Below are experts of layer 4 (counted from 0) of a mixture-of-experts language model. Rows are named router (the router's row for the expert), up (a neuron's input weights, with its number), down (a neuron's output weights, with its number) and show model dimensions 0-255. Each number is 500 + 50 x the weight over its row's rms, rounded and kept within 0 to 999. Numbers have three digits each.
Before each expert's rows: "comes before" lists some tokens at least twice as common just after its tokens as in all text. This comes from a sample of Wikipedia text that the model never trained on. Tokens count by the router's weight.

# expert 1
comes before: " |", "\n", " The", ";", ")", "|"
router:474385363483537464492405556491435443607493571486524473504518471538496579452588515564456494494534486566420470450505394519539482476501468458493534573489452475426482657458583471450464517461470541528449449534598490497419485426424425531490450493523501551457450485539489570521370515518487554492425404544554506544451519578505519480531510577523508559564474498518482556493447501503576504471501553518476516522526538628526483453507431491513427487560442428563521527483478511440552396532555530538447553461486460532534475498480526419599509552514523605457572521480510563480598423467523376492534554430516438456540490485450547554446560543485545535490452451395480580458498520425542545508562470523473493540545535489543416393464484446483428573522419564529548471473525457472445558472477512
up36:505488563515503558469446560520517449453381570485493515521501461362387483448509636430527503586537495616578501525465441528522573513530541537499507491488515463465521475502538527554455515540449508546572485504486357489556518513517580521519397637483516481493591491530526438502524558499476529486574486524402496576598469583576453537376453523616516541526541483541459496516505511510481621424459524351466573574468553450514580573501520524522543553534486526514571509558466493520558539561505512541560484485416485534568503478493482531480431469608496589477436500505453445451466491474484568590526496523447532506426569553457546435462477513544448560485411455456523541482533526498519494497417404521479590481445460488472538493497486506541554469496506561459508562420528520504486514443406558
down36:522495566438543474471491556514511497597561466479570500460515482501536373518495422550575434602514485499451523548461556487544560463478498441510459456511570557606528523534575506494430459548577605453584456545532405510372565495512573414463517507541466535469383490485543557509406496485538527527561496524485524524538446533454455524374545613496534509515482431410514507529464487472506532554453426554478521500504520571382464534457447499447470566476496503525465520532390532479590540480443400479440466543521568459510508500530460524570482508518481502504499569513467511532596425454542520486509332477381514477546392443499451371533547420425507494590549524538462518532637501500453544442534486506498490446522488471441519484495468415482516528440473482483451495522542529426452445489506506
up37:487464436469555411530483543508554581526489520499559506459517538482440517506443427505472474517476547422535527474561486499566484583418380421597546474629535516441524561501562482527487318465544546494521500517529390488517480557506455499461549584493460506474473491465454459531552540473439469543535490582611462433567572506428456475452501527521582519519502535447536513474454474546555503633452517522433438533529488560417579539497534463432478545510425497536502528487505441489474459443558533522466491430444530473512543466452540540511456488478551448568493486497529449492463446448462508518573432569466455599437439502521443480560532563530322547404522517560550475517510691520468473529481442481490503529408566550487500559525443443527441558522501423517513429516508464480448430484567475
down37:421559534555514510471461501458559451507482405446487450493573488476468562536481649510519466439454569408470454514506561493452461535559515608498468470555638578479527479589524445518476477472496527473561476508452583468451606515496561558481545556534501538503470499511459515511482506538479367543445485388426542459485452461544457514487455512530442584506455503479517425500545522472371465433623501500532425499481532469514459397521483554635548526470592506489484480574528467496532557576533508542508432493461558601420441439487526426430560432491519436555478465474532452483456573499447464531562512440552578468565571511562505476458500450471498463465565554533433531557444484399477493504498411507543501553581418492531576420512510517468516499472474494403414518430508520561520469588525443
up38:506571445504411423557382599437652602459499486516511510477442468434598442503518477556583458511463442545531511492532534457503475543496369444572533492524435483490568503500517500523515367547465513567516538462510459479498508469474421429488532530495463552493501518484450474523555447463502428512511523524554537526491590524437528470435545517440505519570567543475519480495459505459529484505497506477430585605523479399407485418507515397484555476497552423500554570482532485472543500446471467537508525513558539484568543527539495503508490421509523417441419556504531512477431545507546413591513481573469481525474513446425441536517503519373401453443410429538411549432552471501559551489497460536454397555525546519524527525665453519570413514522523427426495467562457548516464557493535459
down38:469593572484323471440549498502458521499509365491456468515547477469439546575504649522566536419482487493552430483489540467502488531530546554494564478451579417470399539521520551480545561529578518442478492496458601477544550592396586486481476440505486484593516448538401469472537482493571442454472579419381506526465426481555575515540403499588499535452480532535572474458534514530426482520617380478588429509500524513513487493487465567577526437458588513458602505438441470456443544580467596491487504468498540535440535446512458527468544470479565494466591514418429420545485485465440444503518541551562580531517550500586524498506548524518520460520497521489506445527524520420559441479495467502489553526526478450566539498552500500463568495538467512514512568454457471486510541555492557
up39:478409484482534547512495472551456492464427437480495528513595488607552621459480625572580522505483606429490493496433483515471499477546506490481395379506544414526517561575534494478477542445612481531635520573478519511474454484497399478470541544496591580484562452441515556523516542446506480493514501576544554575475541479594481433550532512519444468499501485487429456447526490512483454484508466586456543344435478576518443496522566500483471473541439461450493474466567478531473459617468456511526503618504517462510492514441540450489509573522567606486521474579499568569491504486497576544410514507566546497491427602459523433534537462524585510486468433472498508517480451531630521522575462536519541451517485515427524510393579469434548560451493539587512517461446469534529426490465532
down39:519518475465468522503432502531558433473514568552474468529510512566576557508533476446409525534564387495539493597447529460517420559558486563442478529407431480518508556512503486579415507444433480517574519566509455479420422529461420489537474577439467403495456574478433540476520517473452532482557418432557418510435474521420656483517399572574579481469525546458473534580447548538522528445441553434529524479563496540570443549471552511534551493541569506452520489462463544539515500475509497487474550548560469469549413509503529437534448618566621472508531495610487528563468480467562477435493494434518402472544464408527449466550513594512469466536442519469516502415546558540482544560465587459514499586513521522573463475514469463507615523547562396495463494460438536496520463420425524
up40:506424475480521547561471424474459271553488416522433529542498539517495473477448461435456555553520492561576453498541505479509574627481551494492477508496479371527495543470422556526445506472389558419471469505505565490545487450539541558513489583526548459448539500460483520556470451458553530503474560412425482558563473552511487531544531493496522464450432441495549494564474545470495473496480599496588487576438519506518426436501511503522525449516593550555448518503385530436487522488582610448566548453464533536498511473467537464512464557473470488595497466566514488517514448458456468544339509488548533497477489479493479470386533509552519521490414490433471482490543561539414470473550436541475486356439453528507468577399546495518517517492550526597431552507495499551512527458516636
down40:454426487426645503573476461469506589477496537437508476485442499478536542454563460542505425461575481464441530385475588414595448533561514513504439441502534559509497539552527531507576474466493484553525507363469447576543408500507467486555568492525422499462446514490492482462576494517409469579512456527494480528405493432577372526405543524486541471585436530539485432504513508548419535505526480438487449530545470465498568474545563389536522543454508517473455466618475498477542491412553496538485484514498501517511529525468497460531531442521564557491533595514554511573435595484514553467542384438462611544522534593483492419589491481462519489442564428567506476450618491487546417479541563499485482467476597506474571424531462504526507447393508504571524539474509493447458448423461461
up41:432474533529526480457511481516451496565524465468561550560532520469412543458545593457552516456529524473510440438532485506539505485466600554494451445354498513413485507456508498503459589525372507540553492534550417571492514509445579581378473569568483461620557537452595499458509496571460554470550528464523519570459413472529442489484485498411532485487461509511519463661529488524466531510481492436477544440464464511551480631508509478614452612531515405436502560557631533529560553503541455572453426509493450458495473592440467499498567519482429476499490522509470512531428567490490514514515450536501507515497478416464543507637484531545498561426483473512484572505355364463505487528470497503491430511499409549461491511463459475485497544494463584483535482548433571517518532471441486
down41:431539544409563456504497436501478504590608498508576492575445449520487560575514512524571481520574421484542507528462631565446396507495514531483503535535540565427483521561454503489486523578571505597411541534563488480560518488488467444489507445496487413482440578440555511562520483489546451482498559532491500491490591535433511468438487565468490582561414473531488411577507485524477430581525544533400535498559427515539604435447532457495479530474498518502419465503540406594468564452414370462538432534512506470545456596546491498585456538487389474487453521506551494561538501516552568522584498561518533407583524453533482468493476428579497530533485527572496510340530496523508513482502494464539493457488564557479505464443465538495597562486442423521387490502500426488563476532566460

# expert 3
comes before: " of", ".", " in", " to", " and", " for"
router:450523385483447553565554381676492451574522501589502513593495538506497515444409499443504509494457517557450481497471536544524555635547498522554497604486466499476457463484473454486572513462510526492535461482468560382571544519516492544441431499522517495400543463573516487559524567414599443498456547440498489514445557556469553472519457595482541449472465453543546477546478382341536481501497500529493480528479495641514470526594493465498544507534562580459514519477445521498568514590471575486493541479450550523528484547515488490437510506534482503480477440400469485494559512568587387476491531451514545510426474473599523541500453502559506479510511552473493505539469509476472531435605398510480557354560468545513456512481564460529414494561495506470555567469516493479502520497506626
up29:535446482476513517525479532530476490532478524569538472484523492527514473552420533480553595524421534410476500462533520549491497463517560460485525594556478593531394541383619514565511585558511409491395524527477453539422534501463487497485492499458450572441513497511533506493496483528499557505473518559529450487392555492485495485566398534610540541526401551498525472563534540463390506502487498440549479606525448640570538558455522599480511555514515554561476423500538529448472520476416510505529645465465526445360510495525426403523524532549577574470497536486485503472482449543522536473584410479472526509539475471502621473491537565514474505482474511542548438468424569517536395429473420556385428442560475494479512456527475481469469459409443464497473416408490497587458503509514514
down29:508522493516526563495582510504529493494499476429514467490439461474520489619453473507406493444473481519436426453434502528534454510579519455526498600610516497507447514504559479551490489476429406472448511509484412465494493561540492484564497468440469438500427527537489490555638483360512514587379452541507495441492546488507508475442519515524550565506465532482463482444497489417574572582468519497515497504481430571498501495477515587514534546433633488475520494412428559429453381466480557455534465480532525507439500547484503587562545503479376518527532497441388420458561559403619477479485427405527577484425514492477511449548472539538529530516512583489442560549497481555544491405438451499427449467471522596529449480480438475510394449457598545439569518515569446503508508417465457
up30:505455510532512488403481516533423510538507480528530577526444464554547514479506524551543476508482563481508465559469478500473637584575491591439503346540471474553509514520550548506578527658508440628405495488467507451613518528516463519557599370444435463442486546439520505417484539519514543442603446477472525591537471487603464465531430512461498517458449492443445612538538532487471504446475550460530527535502453597485440510474543456495486515574536500558494459465468511462469546525538453454449453517409447416492438494452450490487524584485469554552547455514546518498493423490542542454438538531521453484432553557571460491483536534500526487465487498431567597526374579557548546541422524507499553529429423431503514463509554428497492550495447420392453552479489499542448535484478405
down30:491564457498595521545419482430549517482532465461586567539511543569555535460529448541487457570564430528507371437490415590515517496522486523511449576511496474375533631598422560558409496580494544602486495460552489488461469405529409544515448553506509455456541546449392502447554484483475533505524447527450527411480513481489548413423537472457526499527473502435478550510542479490428604463558515481425518521510503533432516509546461400484511504603428495557533443529440524500466494497580512405549548436472468536515499513457476513504511398466581536470460490540532561445523541467453381448430568524481469501442504506457421475463541437534497521533582623507529545478456594532546490477542499483576577519513527508592480474459420448479528486479519465516513448501446488414510368470419452
up31:468463465538514537506500506633501433516484469580469392522537376557480463365470474518434630567485523532526494506543581505501468512536470542495553530475356471513576504408526470476563538522470453496574504450536532497541475523547452570472505500541504518457491499530488449548484418476509540512470471513531662509448459471486494444522367500546519445544601554540496580492463478512425496571507533501522400558425464583528425541509431536600486541566443588444494465511538568497467485540569596482522582529450477490465519545550496523510400593548574528491491501518484433510480552534470409533611516526471506438531561579529528452557514426418582540428487415474513512447359504517475524429574469519545531448553403494452520530500453496534457531546536564490472475494445497539516445514484522
down31:509454480485442484525553499501399566507491452526479418526467497448478411431602480516547511532504585544557543500474513483554422470475513549538526552484539446538506449452591466602656421577490567502500493546480591476513498449502473472463536511492582549603517460523451455454457527470597549550479504532436529562468451389465651489426459610504624423535480522483547449427479436532502551475617482500481471542483456494480444551460503522498521450508476439533525483492532541589508517524467446513459544492442585519519491543527486410524552496648562484487483539553425425439441581508531486545454561404528580467568452518495507463525470521441558582538466438523431529555483550483568549483522564480519374539561567429457550515511494501508541541483504520548436500468468479479435449539471616
up32:502476514488551445509535658535501476535575514473556420477475510475387533505473528480487581538540431453423509443475516486461485509541510507621493506446599480515569463548518447517467452495429490588501487514513507494494423534541498592551360546493566411428500456521494467572455496495477410515508552439534475457480457572514508606516501529489471465487493520569498491496512499407579430532501493537542530491407486586485456559401521564512414462524513517497453528488508499472539527587457577451552550498453518534516466498497508508591587531484431477567466512474502333574454499524479472647646559532510562542530474464442556489494534517533594512457513517400517457510510515453594472499542591492416458502538452519479469451511463418539477556542494467458573399519574596531556560435423504
down32:486421492520515483489510426440471530438502551431495467547468470413516472471513446561497497430462515576521453499477579417596472703456537581556441586545462531578533456493515451487427507515517460556428500474468510505469468475521588510523540441552427472546554453541437499425460414496555513452549493489398554530454524584443612494482482453497539451472507511646485490508538469541542525545485480426452509547369483504501497500494427417506462525478565510435483517525557382495501427430504541554454452567477502530487383452481518508468511498572557525415430561448509584468573567486515515511520505437570540469551508505505626525403468544390518445520541418440550516475604520517526473530516461513507452448519451533489483528496472500524457438486378439385501522495492490426515472434512459
up33:480474496538510494604481498506489527476450466496569468493471581392462544468481566492479535505551471444405492542490539497531523479490454548591595475436381474562483496548465476475598523535530487515574480423442509503557441517501495502463521551470540439467403537527516418672447532485477471444490543478476506516488459489527501466443416521545540509531484424535496427446504492473479469489509583476502521546585485479497505494446544512541434539517560593486436465494506464526514571503576531565501535470414540523424448499414476550515534515463514541534552565502406466430487477458491519526528409523564497440521473587523563595529554503503514511512430333489588629525479529527499462525456532515439431577500465535566557476449558413511463490387486526494536364579533634543419525418438615
down33:572462496507568438531536534387389571445442550405562491498447437494539494488567469534474507439520501551546527537453534498555534523406525541477503616455542523521514540503503484555471501536485515516455509539507512465500530495466529504541531466487371506538504492515517479531504476493547441488490459542526572593459517471458612504433449616509511546514508554548569578538501479648470502527453574397395492490520523527597463494492523566499436481528483439475531487491505489542444435497505506572524479631460490501540472533496528496451562578561517492508465622484484462574510538464462498469456471472552509445561531519411513482413496582512542451522562415450450493490637435502499434561502509446469524570487445542521623537395443545574467418618558485397475433517608518581521477511399447
up34:504435538459481400442492656624467602529518441494507437452515533517412482511530533559458500515564455491538507551570528556480400444475439535507582444372543550422528528449572516510549472520504545500508537485513489504532589506475492345569485523488475524540462425461571454587502538502496514518504588522551539494488500575523479489561477601500538507480496465476553553550545578435439474522500500552539574436501610501483483481528524561494554628603434482435542422502523499523438511466514429586440429569515529494524568587523466420441601550494599532543504525526517499434472513587590509571517559542568503517417517448557531512433510516475533540530488511590560502533428509536507505472511532480509494447520477477447621465587482477538575510514568456522420471532469526475415548519548552
down34:502426524544466401493522529451371530485463557418451562547452579533448532510492468524404458529502494547524532623502519424538472484474522492498473591555453530436450523482473507578495507493423459414545544502468503451493504480543548505469376529616613398446519480508512551523546569511436521461491493554489442371402567468558468445456458612378583519483457441559480513544505501544508632492527411441547491530417476500479575482570631468532503522529517498470411557484495558519522483566473404476556554477556491471539487535522510440458546643539547569452493493504441515522444488461525562454512443505431536543507569532529487473470432485497509511580467542385486511538544464590479477562468500451529520550467573490534503458502436591504513506550495506502482541490553616536497551510482556

# expert 2
comes before: "-", "|", "The", "==", "1", "S"
router:528530660448559457480498538476545514403463526508582473479571515490544494518485543491519597347574437425499555528537482573481455396548479498416474476605553517515467491469555574432511463527527445495540468440495420575404461477435420440507498582454513468560540486418616457513522526498420578493535489461543525413560425453496452493489491585514481534562536430498497564487592583472451513510430515549467468466520457483494540619501479615452615475499391409526467428497569531489460538450528533464515498512512424528481570508523514434506459523444519481473460516482510515504475589470502491491529493582571533526485560441426607483546427495434485567527517462554435431520539524652486546510512517477470482540540593437458475473566487449474508506490578559530552485488479480489410501484481522
up36:430501509550537401494434507473470470524439554522519472459545508528486485544400575534489568471475553491505539494519563542498549483489543489425525474404402493491493460469487501506573515399409517571434461546428491446480485503512460471433624475407468564536500516460460594454522522516495429525441574378624479458528514479536517446426535549465550436447486527555485552523526551490447413486479557512523463472590476512485518558490515523539510566543456551451495505601527577504445552583496419547595497496508501515520393580477500537483562490505463498490528402491582387418560495534432495572487476490460525526553444470509603445557550513607448501519518511507560455527510492549605503529486597543381581537474471482608496540506434467490528553472571594516458381409483486535538529536406513
down36:521512559537506480514490486511515507486481453526404499446534497476566519461534430557556416456498460535445491538500502529497473457414418486553541543469515482463490493574543526498535467558385525493536497535514420499458539497447526407485423488545438480452511551553616397393424466392492599478502513487424438559457513543491362454413482418514527519452445521497466451491436540500494539511540552443508506483431522543445546501492480544595550508535585465480562518534492471558536465436604509446479499639502482516547464489424523425518520463612577562460430532496451519529440486460515537534410532580495563513461440561424452541455620485425525532501525434483457495589464473545414505440563419574457596462530546503440472523494451500491462391517484412461579487503412556498472387536531561
up37:454466510498526568558463502556505534503525498486550485575505478474473509353510458479455501489461603598476522516493493522638522556445510518591543550469507488389505479567510517472513450568545469478524487521501469478476453488496472459437494386536522535547413525498531460452438505505496506451436553525498445543434591551494467479537501482446464529470489589456528484513514444559496498579546535511509528561518447463531490438524527439516462548531464522582530523463517383585483553482512493443458440726451552452445547479490439532521554502457520449518449557493457523566431518551468489473411342493532471397497467548499481512486629545470543618466471567362491467543463396546476452396562483577492595516575528533537474478517483545491489553535571456449554492447473608509515525476455476
down37:471525452397362487461490512549500450591580483441547564506506531478601600486524519539492504530415574550411523454468522495583446563501465470444540463494421495530439478441475461448486517494494445505396576424426529490549536439586443545329504579493556468541484473429395518467505425543448563546524474503480485501491453483446489441485463536466509425537465584592404499518527467441491501540518502576520518499533401525488453484565387525560573580446494521593470478386534513571529379419520513493488454568536430464509474533573509523519465481434618498526487479506494526530480420457561496495523605473399490441495429405453492601493541582472524561553519436492499494433503470534519431477577506483524416456508519519463522530516497471459481551494518514440526571482526443495457508486448498
up38:457500549498521534514497454515474467575420547475438497510434605500416532494485562521451480522487537408470495554580510479484478481493572399532529504475535464520565533526517422583453547482569481546556505503475483491520438567473542440449641448548559504537588582614531445489545527480553514417475544485452462463417523540496471468406415526548412463603574534481527389512484429548522489516500551485530397475545487486496500504473587557532458498495475541491552500519561582483478553448486531610450492485545584537488469642555494475516415555501459538472471536435543428511546486607574484491401415575540556401467488445390541534592443532422495558476490395488579441513496466518506482493492481514569620486503542524522450608473511430528540543471480510482454454501454469502475409485448533
down38:484526496548478534511525494559545489535549525547548432585615516554575531462529540499537481558498463541518493509460515511564532629534444467545442536432600493500494551470408518538563434502522608574446550518517515415562523556510651446480503444508484407480355460490510468479518576496522483512613601483568538567528470526475490473469515564432523519450447539524512455480450449491534451568485451501465445509456544477543503494563507535560409507574558489499478482472461589491551444444497507456451575544450539494550535519409493501487391468523468471415466525485408609518528524429561482529464545428488423523444531546429517558443510452488457542546438600570586436477501574403478457384477509526419515484488510592459391522430538524511484453560468441462528465537588452435538532530483487
up39:446496424575527558489590516645465542469509393433450439405494528501516484529522576509470543474521472565501486420483462524536505516583423477471488543402504522512596488465507390480529473582533468533453507558436475453430473478583434508503528433583491579602495566545490539473566468583522494456523488421604456544489421541474485471535506515529460418510571532500578468495499425450560455429411507483490525469494489481563493516565458425528499556527485605534448550599618510472420481491447491501461530574452530511481487532527436494503454505525585551545538515568532489494489458508573440497473497344481432531516512395543591488545449499579477598585509556463522536485403457503428554430482444436519478503539421486553571543471461429490495465435502479490535477494533511521564415398477516
down39:462595427554486516487527618540555461559519525527461508580380403503491530560465433537543486607443431435470498532552507542556451520574466484469515519504449554453495556507509504560432481562493615424365463531393490464506547482444488550486434521542450454493505412471489466381536558465469486508480415475481506517492547402515369598509588470498450399626495465558489581560461488497543516513465546489609470474484539545499570546484552500489606556499507523543493483518427497511470532502482570586503540524438507452574545489479568468500547445497507462524589533448520526445501448491478482536542553516509608518476479590600470454524526472510537412408488453426497510621586474480452504410487469504491474483479393515457437436500470431526530494544519468436489484424575489516471515509478550
up40:467456456454555453565526510514466509517486540510498513507506464456458481433550534476498516469482554551380482509501500556526475479599530507460418463436448420553433553566487541516493482600471508474495532469478520500497447470468530449500528465579545511382592581459468545503438509473495471521522492381544484518419490494549447498463545459480453487466428465509440408421453560518548482566418532488608507609503443576557468467443548551614461588495423474586550442540304450431559467546526555420508466533532543459521480437570524519566507519515479483484499536558503421504496432507490457428538504487408513543419502552561507463461615454573398612589492504490572452457510539477524517461434472542431594539456495525536567421541483460426488587470424481527533465458520490535470461574435494
down40:546581497597536537488509502503588557464583620438521567403531436490531584452464457579544515507498500531499453513552465459532461462510469507465421577544532439542468517578467526427441518495514589508539582429519500505478478532505524518539581525497526577498557497503585496461495517391493504547526432505507480470467499521588499547594472501514515439514474437531432371542502534463422495603541478513555483489548596515513600543434470429534578506571480451531550545538453526428436446488430478490543531452590489504528580550488573488508472517408568443384461521484528484522441519466454404434523498480537546524466572619643586525456427635535482458492468466582486557552501499492550565485505445464486517530535531448513506443591449467499480459407480534484408493427427560486494547521453446
up41:444469552515476456558483537513527507441458508500558448498507471510465541565551547534572538537489526568598482465421549482493518441452484435615486478430608427505471465449398509547422439465498520530419553531484474535487492534526586515490457463534565553492507452498479399597426492435528506418467516480433452564440513573545459500493430543429482404453434559410511427445549507490527627464469572454482530581475523525504488525446501434641464527517480486488441626528500503505488470511468428427464524518534515530566428586481436530470564491518527474470536519538460583556504516419475454459433492485493495454510616540473445484435479484455639494518513449494594498512491431462575397590540485499502508479513378537564405557551454454573485504533507441528475520590530509624494559475453515
down41:550451451550373506560507526421477474439493486502573457513528529549512525548446430564504472470558408490549521492525457449479425432481431525507540413428508489569499480467415508443441481446529555505497576391477440514564472532461508474485515546510517540504499502500590444489478493465501536440576437553482473486575500467532450470521435508456387375431536447487467442555552495551492537429509440492512497477494463517449465555548597540527552420548479527457453466456479455504460586600527486590605543610527428513407404466427441464513545441536526471468368557594452600436537536419452462483386573584547439407536570459510481560413423468496491460542447508487446537461529586513572457516450491545493489440572553468484481535479488530457503504495479422508568490544492491461573566491450511

# expert 5
comes before: ",", ":", ")", "–", " (", " in"
router:501468447641507535480565397483532514535515454509566520485453430484429464497558413525526452523425468502593436487501552547559510552534560493558450517433498484527469516462445532584400586535510517605462509467603530432546579481465538442535584433514458566436571637488494595545545471512530452503499485481539530538523507502428508607491500547529547537542520514464478434459506443488538522522512530467467529566504564407432473433508501434477471477546543532422533535510519443608403484419523543507389479624548468476543469510558533433482409498475468488557535417507487480596491508476531462517479485561489479437571478515505445499450577487529477474495525449416448536437518466457550487533495454521567544469502425539529558600493491565504532615443526457440503634560434476552603468533567441
up12:530474501526520442606506487507474499393453513427527514566575491400506444568509496401524513539494447484510422504459423465417468562560390469535535469502491526541462492503459511589475539417477469450625488506486460495569500529467407507504395521536587509395604541478560471556507503546497546493508512458404495504464476456420513460483467551560445514523580521543506515568498518465553554438503529443466510481513618450533422589414490493520541513495478467510469468544537569452562466481521519552467551521548503511497538482450514436516460457447519499490405555444471541528568618473489459453485475525447627455509486416565450476490391485512450503507490460537501488462599523462469382423502373386506478387521576578533560496559423434455539556426437544432426550572479503518542473499542517
down12:503536471451324522476463550425506471473578451484556544494489536547445453443374527498536531421606565569470480487469539514523546436520462493383530510466550453422511534423512441460458564550489479537515522544482491518403580542455544431513518471445552494440465522473473478451418417532439540459476494580504464447460504445596482456510555442522518360517437517548423500515558504520416477453414535513477503476471446443557473419632498503470457518515511493483495490567525535458579502505522475408521502438491536503376418514506516529575477482604544436522509505534534484516439532499536478455475550525559420565439495539489489529506478618535599510525461504552577533523433466487477526505525545548518482541497479467483334533410524436417525453568535439554544434542606425523459518498445527
up13:465463487465513539597467467470378470407458548552419491522524508423388571526501515423490389581470430508476504458493493616510515596499460538484493412479593417532471575430437503598447434494412529469552513496483557440584543540487463551525476521546503535405589542552545538568395504470462545422499482474490499535529559508497467475547423460576522524482518500446498482512551480537521498516525506561588446508517534479611466529532491649531401500517543531495510532457475579520515455560500485518576515493553498583484569476380501473519495543542526510489451599410444524485552451444475534555480499459456466516442489583460546564511480517563572472481422558472510536533556598457488452521473438487496539505495511557531468485535564485559500475460579526586572513542539511595579575453537638
down13:563395387528384501455490521454442535466445546489472455485504527537498418468482557517511518505534430501560412407482546538429360456564537501493525515512497487552443532522552544569452474511476483452463533456455482447430545442508453424587523400541491537493433511540467463598518515553531583516472475547476509537446548437575497476450480419481532559595408514622529495431450480457511514507512487539521481525470558471551403456610455571611566461548499460502464504549526468461458553533489639495484467503523460423441556599426588511611425499481506476436633496448458453541497381464522432452484518478496562510576511544424451542539515504599555446478450515522442517486597492521553472543473494445451496524542526452497592465454463462464544531460512473476555570495484488520495577546531505
up14:505462523587523461436562477523467483440479562556522472443554523466516565571515504527495502519507590529537384475530494510450493489428586509580620498438604556551558506548615521558462427576498501533553508543543569466508532490554472499509448520462435484529512468547518572514537517581538536445489593494405524540506493560480462459418469470563517461473526427537518546473488428459463418460529490449503496535525505515548393524523483517516521451689555533469532420538480617479546451481533576544467436485514454555478567577491590535524577549432630580435520501487522545470553457440514502553495529524517451428433475494497483446442533651600563518511510494535532471526527465582563396502411498501478567472488548477550522504537458477515447585488579583548595529526447514575562507529507495
down14:501477425485576489558555440468485551498549450538498530415614406630474450541604451537483496500469509527480509577440448476509504459521495522508508508458635414543526477505524562490442545454482534482569480452592491472492494489488365468450463538442451512502493461498480565434569525492465518395541485508487468551528531456467483412504535473510499439566667518447550410496463491444541465519559514456483488606461557521450462513594560486453516478510545431529521509572494485441500467480548618541438579448416529585498522500434551493540489457527507547473496499532497530494492484439652545611518522441499452461474579585450526515442538471504555515487439590489446566460502543532421472445465459507457620580570509493527441423445515441507479504474559430378540518488535445472491541507400498
up15:436456540550533503491508417539510538491517545506552429519456482407496590476568549480538556578392513471477450484504572484481535584448432532487407480547403557517539499511527428527488508563545443474507471522487481500525530578540478495502553578526650461660568534510501476497467414522544522512522469509443392481474441497511468515448501574528360524394500543465515471474519459566536572423371449508539506472470530438407452565478571452573509519460469393493492597444571512506543551501460499589461542566512552493522484549481487487457511475445559498494511473489569475533414552500354450552496454450535439511466496500581488531571514434530483500440530462520554456418466558526650479472504488432501571522512525526408515578438435464511536519555472472594593518525502443528476457542483492
down15:589615536481513470474497514463413530464491507460502517512560553558556536424491638538492483470600511509530550464493478436457526530432499535490443507582496440582518425506473484523494518548430582455488428475580430484500507509436466480474431512591460489487458559488603491492451571508499499478501425497501578481416535579437591503564552504484513465547598514364525428479556552482507518505432538482430515535552587383500430478511547471497511526523468587376541469485468473518509475509504557400530542475492494515481456447489545562489483483550508523507531484457534528469482459581453462452486490613586524546489483399500506451495452492471486499477435427541496443455423500581455422419554463519511501529461452437552519548417433355561488500476554383489493374617498546426514563491492414
up16:475487479570516521587471428491501528460450538532529418459582506461532560488485532512493519546427524560435581505448620486426498473455567474441481437456449534491451542476540528495493601422421485499544509553472595605480605539470468524489536556439534490425542543589491524504440438576602458490544523403542541396539476526526471520501484464555432488454430428591528534542491517493440479522502492540481486482441470499398476525499611523544487486491504507510532443491480481472486571432473418468561467469533551526473513492577491471501501450467455523491544421450512542474591556476432481524500480552500583473504478410471623514543464482484498509549470610489640587465415504511552292560478578516487513456487476525543449505556547385527439438531532591465596471488447500499493568476551537
down16:492513460483417455507523449474513530480504590441472500612459570473548561505490492521514561471572517466474446519456440522469441499497524371519425524584411449489517533443472417476537484543533442503538516398539526452471490455559490519523512494558469364367573519516433483547507555503529468564608566457540503543492445509563610514571519505525503479525438495480495583484460400531436437519585588475480572524651467411411594587438530495515566595490519424459490498524510484497472491470397462449498531505512499497472522526442478503506501403427480468428541497437559472563553599477497357448473481472447457405561463539442524460527446398543520429501571475517504564521585598500509486536463538494513495574486480500504516469433454474439500503472494623523465563482533515520501489566546526
up17:500474545517509498496501465516398559468504528421541453493525497473507507444536566457551511527472621458496439503420557524549533538385505600404481496420445550444652511481490367477514546513517470623439478603536461575496491559591556469563541506542576453501500488530488484515497425545549595478562573436535484484453448546499471465545496527533518443471389555476489485547488482540538524460557505408627487422416492477513455473548534477533489550467416544568498484501516581506615536547512429542499556481456492553510476400510448523432410569425542538571547465487431495497526459531466504529585390549517475496476528448457550519565485482481478527488549487485578508467502485495566405577488530446492473467466510480462568594386551435555615573533570511519554484437529459514483515473455473
down17:607565526570382490484459476524525540442562570500476493517550541488620523486499473493508461534627504471434504511453446414549519491449411562519548510653505441534518452512505536502462498542514463449374491495503517491532488495576490570369477508584461467508508542562527438474478473482521453462515422424600512499434434563493581588554505453516506509490537497545547434513499458500496424403467503501457526517495574541447518634516523431487539621480534510493530534582530477475465498542519442492525456500522567505565493423592576558544554535522541562587441454584576483524486587577429499576420567543596501437467417481496569446397540567444500511453439484502487470544517421511494418469491389502497533558494472446473451496473485494483511443454515427523512559518476518479511501551556394